Experts of a small language model: 18.4M parameters, 6 picks a token.
Below are experts of layer 5 (counted from 0) of a mixture-of-experts language model. Rows are named up (a neuron's input weights, with its number) and show model dimensions 0-191. Each number is 128 + 32 x the weight over its row's rms, rounded and kept within 0 to 255. Numbers have three digits each.
Before each expert's rows: "comes after" lists some tokens at least twice as common just before its tokens as in all text. This comes from a sample of Wikipedia text that the model never trained on. Tokens count by the router's weight.

# expert 35
comes after: " to", " and", " was", " be", " a", " is"
up0:119135141141118168176088124166100099117138159123130132139146098106200183079151145188108136200161120138079157160131170108138149111182123147094182077101104118180124145106104115113155082114099060115090134143118153124106134106102153179139117102065085106146093115143125126167112163138111118142115200091100065139118221163102102088154150133107073145136161156128074086074119106096135093100136183117158171209135136086121086177166132151161156176083151113180136108168134150099128160103120097112121126125120084161128108094113192126091148085136095092151121129083130098140106080151151147038
up1:112149058114105087081182102113113124146112132142194136150158115129115183107146097148156157081139082029123187079078101127156180187117137165094152173119071118122101150121102139191131077149123171157078091157132130149150110173129147120118126171076178119139140081143120110118143172136153095164108069133120182129094089138140171067138163157135127168130161111107133103131094108170146108129178168090109150123126092118132138117155116132138188177182113105105134124126151153145108075047132133130093166171087176127090065108116066133175113154048124158127140091084109125112173122159113168138
up2:149124057061115161134112116093085159118132150085127109197092104086110103151088084163099120155151133143093097094097113087098070130062111152100152190147090161178075056091135055081112123088135145124153101125144126120092126063089125124110192117174173107099138163126102137153144130185115123106159179145161171128136144171131133097139116102108158153128151137138143140166114126132160122110148143211112101091118140106098071133137136111102175162034098122132127191154186152120158138148134122185207165111070171177136167156082134088124076162126124106118151115149146138132101154123116099145
up3:120078175090129132144128106145145133142147058132221130084115143113147161072103108104109135136082123148160126077088192118085160129089151133087078120099156117172160125130107167118085099094174139121140106149148205154183139154123071143102154127121203087098127086134108162117132114115162114139112103071084119127117138174127137134193191139160141162105165159086131170132131158113100102129165168132138028116157163135137123137123061126122099192201118183119115148082080114112119173098118133125099078144103146145089146098124163081184146116117077074188153142150184116108133147125117102157
up4:065141168148126100107129113113064156112155174126109142088117148079084111115097052128174168124186128071163194153108169098091116073174146118108128135122075034158105108138099157178133132142193124137063104176121129150097152165133061155083071124102107182127109098179120129136111116131109182082137106123131194129168165117124142145081139107093141121187096144170090108142138118115129089139143175137110157135143070127162128125119147109142149157078130209146087137156150182151115180121062121149168153110147111127118145103104127086134088117124111085118143134141099185098120171079104103075
up5:152136131127083157119163163132113099070109155159150115150100133105124106119173158138169168026120108125100151135130097184131155091170105138103136085154115067119152190133106160100100127094148110118127167152077158089148157127094108096099166049085171151099121138125136116149150116077177117098114211179134162138124115137124031133076118131117157148142154055089130081215093141087091149124101092164125076166129128183087128118126098117117148139115106159180123139100138165120144190154120074155171132130118091165094116151104155105146127066106112152200077167079134091123127167128119145133
up6:098076122115173156110129135168120110104209171114141066124146078044100139114118103114124086128153107147112183120174192157129147111159127160140135160130088092177121119100146118133115160082105191133136121086171103107102158118112133222203101119071095162163143126059135155147102052159112151103102129092093121160175123103095170193100091150145175097100157111142112171164111125125138090115140114136167161144105109109150151173143113075140223112110144138124096140095112090085137125164105123157133125122087133133123107168114126094128151077183152108131133087082109148086124141120106118028
up7:161148128125125103118090124126175121179177099110108083176109071102087085126120112145172159102148078144109102143105145136124086103086123133104144149165072156129145090085143130139143102110126078117130183118131142161106155125092160082188121162189154112144185147205130126125126141148147099028136103165112136167131095132150113073119171153113106132163136130174139065091104189130177176154204157112128055157082150117082117111137147147100177133155014176176158123108098129164118145155110184130145089147095111146194123116140118115176130153095135140058132123125075121107154111141120098127
up8:131145115113112047135098115161205137092131090137129089131104089107108143147083104139122138155180148119123105147165143207168135175117096173111137175110083113162163163100137134145153119157134115177101166144131132079156081100098038185145174106111198120143122158147104126080114112187086123146060121126114090146166124075131127119069140130102087188180059059097125143153149105150060136100129100111174093138186117184108082082144126118143145114164149101137132152111155150143066145096166175083158172129159086155136079144103099108111173099130108106120157149178139118160132089140122097130
up9:136108088119162157200085151142136131138141132139143156104143099109140148099143115115132104138120089166142049069116142128130153175140122186114115087123103148162110110096092097078138123145094094162161109062117133159146166127109134078118110130088133142132128135130162092104118162105098131116113173147177098066093056137072157129067116113170141138124171107134127099219123246139094146147185154123141128077074105081086129118132142109182141146144164056115179166145100130049098135128112167100196160071133165192090136133123110108159116123163105117148104101126124086192173095133118130116
up10:077109173118104172107152132143119116171156164129154107131106116207176083185081072111137170157040131138134078149121178105208174132101167084122164142112116073097129179169137126128122137140093103197151111119130145076090169130076134104108083151158107122099095085108135132045125109126099144104148144153200133104145160158120191153127155105173196149109166146133110143128147139096136098096135124095178109131064123162142115174113164103124127140109136112069108141146170112139183106137093146103123187177120180110102126136096145115163145108066150060136139091094082137091157149084109102128

# expert 27
comes after: "-", " of", ":", " the", " and", " a"
up0:130133145127149079105126161102107105167093080131082088136170122131208174150100169121157145093148127119167167090155129130133100116101110154082173087141137176156136168156163090116144178156086093153129090130101069134171168188143123156062179107104150083100092149162155161069147144118129076162124121128131071102167090103146097130176106146113091124195120197070170145115163115103143212154085124161106112149080077133134138150134179075129137121131096137124129141112203150170121151133096084180116122096200107100083075157115133133129147148155152114136090132140101114072073157094132099091
up1:100132055114104115127174178110130182086113155166088176162137127164126062101126058085112108165131090107118119054127088085110147070128156138172109129066157090133137109129071102134156154136117104165090103125113134157105136125122111120166106138150160121141092137200114159153157094132205146103165143128168107131140161113099163130094141185138169145114167121083180106176110135075155166133104152120091142182083109136133099175153122170131154107137107117145086089110163132105114141155107131080108118175039173163177067131093176141164131101135104176136063133137126119152184140148188141198
up2:148183194092093161202144071109137164166153129173139080111135159091113161134134120097112146162091135083134115166106179055120117120099081169149153138127125136154139129144138096155099162087123096152147104131121104073183131175096167131111073155110135141171127107117089055126139099108131089135096094124138168113069199153119141136168091114159144120076102063103119111123129143109120158107147116156120146069157091110131175096189162110077184100087137134121110144128161128124144184091120128166145099132081166178106191151088111135157163143075143151077144084161078037119122096096133107188
up3:131145116130140091083085175144111153122103091111127166146164136079068133087122105121146116085118082127094087135166160095111078161141138164125115068192168106172134188105163130097078124082110130102104113147112138085143142097193108059089129115125120124104150136146131070159132177126111093206120141144130073121201156054122116153158174190104149144103058080124123137137092089126136127113140153120141157098204192109177133113165150117176201137132136167131165125091194108147148099125140145132109145162169127155176134088118146155100096100148096114099073116170166116178108167165098124177
up4:143146143105092138139118139144092126144136127067175131093129153147072140130192087107165157146123086119117144143163140109126115131145075136167132117165162158125165147122083107160110109132115151133177139155134116150186152178110138165120101088153152082069150131167163173145125165099172128060100165136164134072165163089102121148057169082178134139139142104168142110061172129075107093153139074151144120146209138091087131086134135134147143103137104144173170075159107102145124108081076111121086141118168074137122162128135113034153123113077115122094132095170102096057197205138090082148
up5:124087156133098080117136067114131065177127120092065099209118173173140143094153160136155127142146121111071069182134179076125086198097093119147151076124178153127106161136103061172147064116152180138123176176146109181123121168135138153139107078136079124179137160111156163212158146121088156113102136127071139068131120099110150161151152145188122158118103122142142098084161158091066143096073116109103131095120114072162122088101146134082162145148160145141088140134130096084143145155108081081121121150207168148111102113135110122083120123081135121132167132124133111133142094180137141124
up6:113117153054127150130095130180061124171089112193140087115154131117119077090128116148121097153122165094139148109103143178118057127067150111110104150147134176131067107146127117147093140146153124140131132123137128062123171103114107102053118173083161087136141139134125088163133110153187181053157125098116163110139123105087114144161148090159165229121134145094179075136100139096152157148105069080143075186095100111144150156114143153084169122173180124199119139115157109179155183100122136112116144125126136100148112112192127101118112127135132164113099110105187187148072118180110179131
up7:163133117151169106118142124125170115165104030134093147076111128118095135115174143135109102118127147089189125179046127135186129161049071108118123138103168159090123111120103158156108154126164117115133104102121092155103098121086172096126094098179105166117135101031136123128146118188123138156137128126128141128147180095152137078150107113203132109059122162154145109132182159207112121134145101121091139081134140149141100127119074155120104105148176120097135122152127139136026046111171132101134110191151143129167111089183205113165109165106144091159136149145138192105148130132131127118
up8:117133151107094117104106163144118139058102135134112111126101161127166084069123142168131075121163103091139106104120134146133145155147142150137039169167116138159104157056150122117138134142108098105113083154151131047101176098104149137119128063135085096117078161162141121174168094176132108137176081099178103090139084159169044145171175145159185049179146146162161150112104065142105120097129112185137126123113170192130085122198121129142100115154184141186099125088187118160165155156145068110160118097162149136142161113115141104092156144106107153156107098102116120114134103152188088133
up9:141105181166118149140100142120118114133086137092153145132100036121137136133085151117112135167115092112121129177085091167137107159109146139096150094037117070131138143095156103177127135193179104133099207168164130142111162096104150154139075138095154155126148087128183115151119129161065124131062069186118121112133180126107114078156105116183161109148135126116135116042101135130085121159103178100123175088180156136104134157097099174161165175158165172142123152112121097131081143148118135121162158059184151122174127118120116139117113136117073170132183161104109116171101129124063189078
up10:188137093129063128113075121065088097136170150159142137181178158074086122142109172121165103096126158127163140125126182104151101168098109083138074075140156119106160135040093172127134143159150196126121138091148136187125136127185134131172106126091216113139165138119114102109086074184096129136091126090108109113149213105099166156080106096106160108141166144144169127114096074097143120135104154152146099083142087121146140146096081140156135110139102079110151086163114128102109144104151141129167081110152189081127124192103179139146058131125131138162127075154130130172153170144095128175

# expert 32
comes after: " the", " a", " The", "'s", "The", " his"
up0:149093092108148100152141179142142105119122094162157165084095135121139138164156164191117172104115055159172154112154101153169050087077140120130075110151098146102126163098120127119142069164168112088146074116209121154063127084142112136124053179150091103104116104118124088162145105130134122128116124092142144105187150197126105103129148128112115080131135113157128108147128135185131125077144101148167093069146122150085103149132159128177183124151117143121122100126090115130127067040136138083177074157123077170198129125094072102127120144116143129108096166148160168108115165194109098066
up1:101122186147068155110127137139140063075157150136228055115104141133150086161103094081197110173122092125125109113123117162118116188190112118119151025077138124209139127145088132170178092146176136131109095103224116104173151173121145143115132147094126168138091145159139159082105129111119107128099072158158141140097105115082166137104133139100107110132126147081061098168088149114131111082125117116166140150122139134119181161085083145151147124123141103159140105123129098110196135098099164153091155159161090141115121168107088080148140114148131146128126077113109114188113144117088110066
up2:153158140171130106148078137147117098145102152125114129121080111157118147124156134113178138112139111136121175074077100084171185124114121137146121108134171157112149152129131074199160081138147183101129121119088157151132160110182144095113112167126137206144127176116109093190116118117171159214124122076118111091099162123054123139128128134134104178150110120106135131079060096151058151176174135144132120143100139123177132146112118178150131112108174143139099090084089131131166150151168126092188110086177179094186116145157103105107091060073026169182114085113113117109120116101113071113
up3:082137160137114160122109194095105094188139170093106139116087180112183131136126058130138147094102133132127163075100062118129170133169189112075147082147150137141142125102126200097184086175097090198133130121137166183142107133160150085086104105074143137078148172137103143147150105165158114187103115108100121049101155130165108150152146176110093117155066152126149091144159149187146194179087123168150166152114084104102129112165102155140113111115160112156090144148145131136127182160113141130131092122100153078094059124111073136092142130178177112102065110136088138093123151128095114103
up4:142182116144117191129191120151130108085134122165092073048155086119132141119184173183151086086153121147135085192123098117121130120163120155156153080107171118165131137163134173121116102150180133115213159135122143078094159145109112140101071121066133076140116112102123149141124133145090118154049103094096063150089175180065097092140096125117174113122110116151067129144167172117153137115108135142074091082124119096118129192152086105168158135127138142162108110099100125073123117159129116150090145090116120202119092120121126128146136092084151202148143113191138158194141093116101170138
up5:150138168108120113145106097156107143087154107097073130176146118131133164152125218116134058204103140086083145150077183134154086126119161197103091192041102203138184166129119161160061106040140139113147132133104133096165132165114118132110053129083148169125129138112108143055077124164110127126071120126141110142184121139094110144108113158113107184124107138123092146123177113109123142144167101165172108169105140057128175099154148118132105162088147168162091131132075141143076147084170136109143145122089166132114133140115155146067132158138114084104090135095137156140137173145130112152
up6:127168103192079116134123154176113136091099128108115110190111106104096140166144161125105101125138112120071103205146154115163144121083089077097091129168097081143125132152117187131096096123111138133108174174088111168130122152150212073111101138163134102136150158101143109139133189110136035107114129115069113124214124029132099095123123119122170105177095108137148100131161143173166048139132057070150085127135112121097156167119093101122143101100092133135140182159123168192090096098091160133157124133157139074153186123148130135096083184127117124120119176141170134139127118112137136087
up7:114124088169210138155162139146167181074102090119086146145132132130166159072160185118094148114100101114112215126136082112135124090189083150119136153122130081102126129134155069130109154131117073063121164078135166132164200163145148144150138147115128133192176132135159065096106132191108149151121078098075052143105132095150141167128107155123165137088167119101147091155153146124127153160082168106136094117161147118193100129176116075117145129083131176153133091106145188090069145058114139131133077152125095138185129095174161109138119126105112163093112128152110149111110129203151125131
up8:162090158119145034158062221131084079140158154078102114111116118104087106104171077169103140079133098072183100093102120146139109183152115109123174165165107144168120098085106144116149111085109087116119132096029112120140122128209110092113114115143150127148203127143135109156154157138129085159116186119159212125177188125159052121136169147162140129127156145085122100137138112101099138093129129117076106143181108132175139125154153131167142086130164169176150108106163083188153117152119107142108113130132157112216143135128139162122132135117074095120151122133078116105126131118133131112
up9:055135136117201122085139089114146130199133241116121102100072120099143120115142166100117150157114164113105090095164107153130174126135135185134134156111116129169102086103123102169076148108124142164077125147132146071096125145066163148144110174101120113128166094091116159125103164087193100157153157151145154138147135174134156179074105139128132109148107104124109144133115082171180130091083106157159076155121153218162137106130145132075141124086137128123129111099158077148149097137128048093166100111110143147132083155186087239104106096114171141129156129101081149157114115118096097129
up10:180137082125144107150105198119063136214158143182153134122154136079144098172130090054118127114079179168122169151140129095136142126203122108110175178159149127140197148145077183172146100161182168110162122135132104106139045143145130121156118135176153097125065105081123119111096112098131094076078145131175094141167116140111109121122056143133096142098146140124081146106135102102151124119100103136118071121134101147086126137167150183077114146086151069157106072149139111109120139124152127159182182133091129110121115109115117095116154179138122166085107162081119129135037133165141147176

# expert 18
comes after: ",", ".", ".\n\n", " and", " that", " but"
up0:093134167212114098125145098119119147114135112140119154076119109145131158105093114154103123155172132154176090174161128125161161119105123145136084112153096096147086143137078119125171164145136141149147112112126103111112062113125078068145127088131057127131153135110129147162123151180122151081116173125143073089165069039133159181108160139107131115115078181070106076201104175149196177126189143154144111148142140148134147147094094150093101079103133113131182087163093121125108146113098139162092196136094147131161187078127089158126129146067077091143115155163149188108165128137079072171
up1:144066130088134022167138158143104108135118085132137155141044135136121157108192114164112115170114151147077178126132189202143144147131137104127129151158092136137148115086124143136182131126081150142064144122166095105169079191064160143094122164157126114112098084125119092134154179073121126089105163119106180115061181176152057174149142154163149156103171158080082131137072049183082115111090134106133076111117118126095112056109136136093125141136157128106153134172130132093170162136100117143140135140161149134111107148157150114152152190119123154104146130153134126135091063101121098122
up2:151115142090189158094101153089129117109154141076158238131176135116178111125112089116120181172158126049128146104106116103122108147156104050136167145114088133168102138120095112110110105168134175094116106074135063134181075098061058209173136132093199134139135113188105130107100101139110084152111131104160066164165111152118157140126123126132147155135112124122144124164169171080157164171167205147090081066146127100152103105166108112126160139107158117169120119129124163159138152093114126126149107158156175149136045133109142082140130161100148133130173095110101121124161169156123114141
up3:134144098114105097109147141103164099107128146140073107110095168185131108164147129149088125152136120115111114151167194133108155137111145153125161134016083133153187117108127133091153184143133095169160100168123120108125143165159159155122091150104102172139145072146103076141180120043128160159108118066121128135119110183130157184101108172138121114135101171107142103156148104143124077097071070151178158152148122130136140079064124098112208098112160057119188088153145115102120133110087145129086075153109096120201111175169091134064141102115138160172137154130079174085163152137168131106
up4:136155203176108162146175147151140131107164122128125096120154125132157135104105094123150185095119116088171106082139111033150067128122129150115082148187099110139140177157156138113147118173163125143125135184174137140132177103135229168134110087128145155128132168153165103124144093115149132108090124120110116082150157095150158071157169115152159131135103106181127146084119121086165176094149113098094175112092109104054144173151100155102145106158130026119141148106126116122124120098094123110152112140160115152137091086116163137121095125074156132204131120162087042121147032110149074101
up5:134066116139163109176149065096130176118119103134101127147171168164058130141146163160096108179139097118113142100144170153182139163098108183117171117124117101114078167116098077146119126113137170118141193135095144129124129124134105163140192148096072155097191087118099090154105066122121175086065168162142158096139137092143134091179060145164130151110079140154113170054150123137137099132105174081166141149129142092180078103111136158193191108103101123058114066132141155118126166106113147148106130159104115177136133114119159150098108134109073146144082091165120177126192087143075145132
up6:182101139151120196159132186099111144111115125077173126073117163135150090132093125104157137113088122192109073160077084142092138105115112162141161156170121129124156108123141128159113116138154122131103068192101108104160158104159152114089123138130106021123067096114182122137111129120161131125171142144079146081107129124112106156140151093050142170158197127127074204170154112199115111107184125155110106152186139124113102122106142158156125129198114118173100137137092138128127100159086139129126122097114069077091170112120180104117064166143126032128132082121161117143098154145164161131
up7:137174145159100146146170177125158141131102168133103180111127134109173127174108112125159070174202129091111121114113113103145069090130140135134109200105126098100137171137137126086102161099132102158137108152099140134216094096180124124139129149123132146162126231132128124147168149144094106155112125112152113141157091140126070137045090105081009147181179128151088104115109089062134131117103116103147107089141136179040108116132120115131095120164104148125135124130110138114142102206103140107137093085172126122150176140166075146132100093068098070135074118140158145118108187109132105122
up8:156091111148109130084087154151204156181132132123154099137078095097172154126121121142114095119105062105143115172143141152146078142110118093090143119164113108093154102157138164116129089181112107187160097104103115146133187145020107098151134093133230128152107200126133086126168123120161125128141125122115104105154146106123157103105151060127112102073118115102135112153120109127168185158165138218140131123111141124130178113192065122104090094135159083128117126196085149161145105141157125170176093118121161158093142138127207140105149171122087147118132139093191144137150112098205155097
up9:119057130213082107172137137138112071130125161137169089138161123078120120133139100174136106138127139119096015164128125196170189104143150145120078130100158127142173157127096120160123104125120125120111102085075150136116111144126072160100112139150107108130133154109130163154119115144147077125138174154137098155103065103145111112156140129101111179140166196086073133198107078114176131033158108164173141110134078155108183131100094121117109145156151121084113095071134115071156155105096106153132172170150133180105208152116086105155098102118132108170168116133109131169164146142093137185
up10:152141129075157186114159152044175135105149137152113189090104123096196173193138102150156164076105075077101090096156154126150091122140110160083183153081146121100115129068194102144126146159188164125148149156142130153156096084139086165195146146166115063179146152132153153134087180125103138151141115106094121123090096106139168154129128136112107157159156140132156091089182111146117148140081075140114155132101109139111114096161068101143098210135115105084078168098115112103098142112097110140116149083151144171117164137109173113081118154077102135140167150173069165127146150083106104086

# expert 51
comes after: " a", " his", " the", " in", "'s", " to"
up0:144098098157145110131110135092077156142112089190064165157128173067126144148071135137128098140109131159100130176079087134081105121179149156115126143129127131098160158108123168149133139139085135106130099127137128079119186143143129123159175171127114092195140104167161166090122197091136150123177131177147147110109096171136135121107161088155129037155150120168176072129121148121085137082155127089119163134179127075131099092117148116155127118107125171111107168198114102169111146159095143057151119088093094136139168143117177094131134173082096083069145105122057097077164093058057111138
up1:166214076193165170158080122125103123180131125148114142159121158115125128081133162122116076131113130185064087156099115160146160145180146138156162136204106134130129129118119121087126125089160227092107184144119108128123197081179177088098082155114184025148124151113148101145147121102120171121103071076087164180129148140077091128156145159108130148112140111183147096146073117114156156146120064177162129162119134106118128089142132179129120128142106109183163098101152091116115056078142092112120125131058106086087138120130121158109107133117132124122113151140096174131174124128127133135
up2:080154118084169063134149088118081108123066116168130150094107127197192102139110073115127096124193116154130168069134144128150116130079099091135079161072162125135178138159176090141133111098147172175156128164147149105100143144092133114104107166090067165123133164151157106160085113177142177141147133132159146114171154026139160104107068138068114095091176120119175153148125151149083107165106138165103171136140123110156191090153130092124144121128108119102074156139127178141150198099166147123105117087173122097157138133142149153109117180095156144132079118189082107133148086093156077148
up3:104119091160112127135075106152106104012115102133087091058106131140083133052189198151150164166175108057155096103127159132125138146081106132146141112143085185115174119111108131141158130149128179151108111157139111074088203143094063159135138159150179160161119135145121094099101114143124133123149101132149113149075139144128064115149110161178160152102099130118097127100194096132134113099131138131068142138125075151129091141063093124160134149181122125112129096193117150121156108101165149090106135165104136137172120130052151098224118146176129138181152141148127158143111138111157126178
up4:191057175146158138122099132145143149110097121150148121140069133064157183167066157085118154141147132175085231125185085149106159081148118126119137124097104098137097063103146118108141122111123143081143162164133092098115129115126137126099146152070144142178144109103113070115133087083126108145088134166160175160118128131076099143150149087097098101160126129165089175162103054099149135185099163129156150114139115117158188134140130092076137135174208140076148151115175056115114158129127121104128102133073191088127122131082145126125194108147157154096123198113160120109130176122150152100
up5:101153140097097129134126129169133154115123179139129126123139202182110124115149095115195141175177124124199164127132148105111111119106080065201127144107111079085059128128211135144110200149167134087193110124177133082118169088133112104156088114177123116084127190159086133140154137171160137200129075145065132051098170094131159157125110072121135159139090105097152120141050103114197105137166113102134070125121138141134179121150106154129150094164150142113139126114159102158144163069125082119131122093105111086128097102106085088086157124123144171122117091105124163170158141092123136124
up6:109129176135132128143138128122116154109110094123108172113093118102113150054089108136106167084129152139125086133133120039119090092162107112116126097115179192079096132176128118152146160114178148115117100116188184094145121123144181122108104105152062125097138128165076111089153153134168149177096116139140149183119152123101132179127087112136169081099234157114110144141064135110150122148137128147104164146149153116146124140084112113147147097161150122099137106124167066127101121118069103110091150138164095169094058191109112195074147151111150066069173137181116130198166160054161138122
up7:167126163117124111101163100136162111133097137155083154141225099131138176136141146123126141179112153098120125165193183096110106099188183095144108083127060122143191095143106172116107082154109058105193163091194161120091187128171098120124162156145195147144131157087156108136167136106131132103111169138158130087126150074108174107129202138118109151086129098106158088060106110063139118094129150146140166139132100099166176111122142115088105116152131065131144109111094102136175130111112078070089075117140125108119114123105192090192178117111157163105090169163128132124090128108107136105
up8:053075141112112085154064098137119131146132124087107146157137091108098109113125118150146131140151148124113083101151114136142150112132149110083122169123133148120159092136055094189124138107211164145176164097134153111148137133117117128113063163166117066150114086136138107145070164112175163143098134118110146121116126138135122145102167206122140146149133025129103144143104125162144129108072093118145122127102110140115128095100144154127145189058082124141118201126129120151161046134133203146142164130085157109106208140163121104135121115088178121061083125125151100043137211140152109189
up9:121148145088121076137113105140141118158138156060101151056090112205131097160131086115044147170182132111105115133114104143152118124140122158143088096106140119190164151121123156135166131136127119152131119118124111119171087195138099158093125094105110171141099134153107121108116141126058104182082104110179107156140077078054129103078125130159095146187108222110048125134137178159101135128137066103155187103150150110105136144126028139151171111112136169112142098111114111143181151134108179137124153151145113174077149199116105107153107115197116158165123113120077134143153106155143138180
up10:166103130115124086149118103177083040154116126135115097124141133125142157099129175135148125092086138129174176171142139059078103150115165085104145123171144142049139160131129190111076153156119126132101157090075174136135137170145149140099113111106062134072118116077147124134114118113100104120132139054101113078145206140141105130138113103136113141086151151205082096144058140161137149146187219118108118154130116110136132118147145088074130147168124131113116090208137136164143068126105173125116118110143182049104188100122174127076122177127142110133098105156161075150108103119171138141

# expert 46
comes after: ",", " |", ".", " and", "-", " \""
up0:096100124143139177149173120116156134117139121119116128101152120119129097114156109132147137129134067062161136103129109055159092183146104152091137138114118164169081148146130109100121160127118130091135167160146062074160157158127100134222076121110066031195155154097104166137112132087191138196127136133147099216132071100095095136120107185117086091129109163206163143135129114190143112117178125097209138151163118129051105113118126135142161101086146167126121156108163116114119150160124139097086120133162139143119106169054096168147134111094163146150109160110114104107085109146139113173
up1:143107144131099156134140104139162106171177085144141096062127095115118143143132085166127174115101139118128065168082123081132055153115134191144139094154103129179080097147091147099166180121149115091098151136182087028138134155172106116128201088151123139159132134167146077172152182092064144063158138117144153184099180153094138154153131143150130155071153119106173126082110141173098094108096126121169145126088080117100083087155159103141129104132157107146096115161208157174087133113142136137082158160139140164075120125116057124155122166168139135162081110152135105167070102127123120103
up2:120125151142163123131131162196147100133083142095134146122141113123081146116177151141144127131149032158092109116093112142080147161116133079140151146064135096117120105122171116088099204148133177136094099078160147145075121115094094154169135163180112146148191145023052205096152162082142116156148179117080067107139099085130158130058148097104135096171155113143078091105035123166144135125153108084126129096126113157152105160135160109147177151122090149145096118140115158160108168113095111114168124096128093134150177135162119155114131162108137068142180161186144157132136166144121118139
up3:105111100118163091210107160180122124102072078147148142075061198163135106125131105092131066105148178171079163095122142124138156145111076098144117188159011110124155148122165142171145147134167086166110094114142137123125144116099196089084140112089097063080156086110070109167134117097132126108143122092089099133096118144129094123129099099152165121112191099130129155176121151174154138159117153166138115099103176143123135117112138138125135151118110157132172157177125144129103081118118148130119122113103172160092154170114122109107133166095162088151168179161046159144170199197121112127
up4:137049144096123112147137166138074087111159156173180087150122136066133111086097144169181195120176109125119120121211148144093124095141111109153117088106138129162116107122105125131148116139144122120170067157124124106146101072167168136127136128147135166096066132116147154141132174139114138152156115138102122141154162110094097205082162158150106168165087138127124053128114111087088087165145153137104111131108199110103154163151118144102146099141124097119113135114168090148182154141105114123112069162179014175095080097094158141184144080134154075137169105141092141169110101094115208090
up5:164114147128127136131124123099130051108149146076125112136077142114130087119079189150092099185135153078120146181115084142121149139150163169131184124074096147198036142148104142133184076134027098147132159101112111146090205126182134105118077141159152180065100107132139127110135123143114106156132134073099121147169163129076115148104185134126119098163158111144148142098129163118163142111135116131103072104144134135139083111141089111135170154146125175217139127152158155114089081135130136149117153133158127137190129100189168086133066114109094127130109175163097112152032109118118112139
up6:215165103134083117092089079113088088172166070077111101141091117123162110146135172111166110133104199140137088127082082121131120114169130083106112105153089096154117133153120165128123174166140113159117095094099158184124173203114168137148137119064145152137095111144097147090145126092080134138046143176145146106113104191142142175138192144093166181088148131118100102187101146088124175190104167164153122065078124160145095134152146105113125126145103121096129108140154149153120125062129151122134129139097165175128148147121184107150106165092111029110096143103132123144138147096178181111
up7:118115069091135054096150098097113151149170157076127166161140163129157141159127112139160147116116146125109150137148121080105130153099150089053151144154141098089117127049096130060103121056123147175125177111099118156144173104077107104162122179083139105149153199139135106121164123161124155087104132188086148123153111114183091197126133138121110135107180119114177081087131133114130133082120148140145127092088118148135122135131170140111111160118140126188135146144180209134079109173111154071167093126079168132110125097102139070160155129102202093071141168103070172069173167134148151147
up8:102183111099128145117157073115154126121135113136054168117097153134157130148153099172133104092159103097116107110102126159141096127123128137140053140084141102158106129091137091100153159115159134078058175077114129106109106178227100141126206111178076136148158153104074082114129146110148192128155089127167150170122105094121139158127177165090117126098091119115153117108120134143131145077142130075118140122104095173114080092141158185077216063132163138154153134076110154135114079168152183075131138172151109179151147111111055099163149163148183160126134088147111146168153119159089105131
up9:056092146096116151117195098128115130137168139128103128075140132070114050107173119111133175167128137100118106126119109122133184130185135085076142083109129103178113140119164128117075110171152115129067140176166143113087125156161181135167124162056141131120153154078134123105129152057112126111171141134088114176074139056107146115175062166148117157123131136143142115168131161120213095104131174097151091136108085122116161118143129114130112088189138103168120148122023094148115124146115156087191116127162178202149115150111097150149172127080128180119138124145153159163130139071153109112
up10:128107120121160160170130115179175127127126185152152131109120076093113130167100149095178128121136111099116141081120088126057137151132146104144121164111075151129162134106089034094152117140169141187117161101099138166096040135115163134115147144083137127144114172142134139086054125089143209132083052080134114182194129137101136176115114138196127098125123173137150133059163077137100132192136160130177201150106062161123137135120174129127150167149141146131119091078092083086109116131101143126138127133139137116084075172152084113158066127144147133117124178093135096145100176131096137166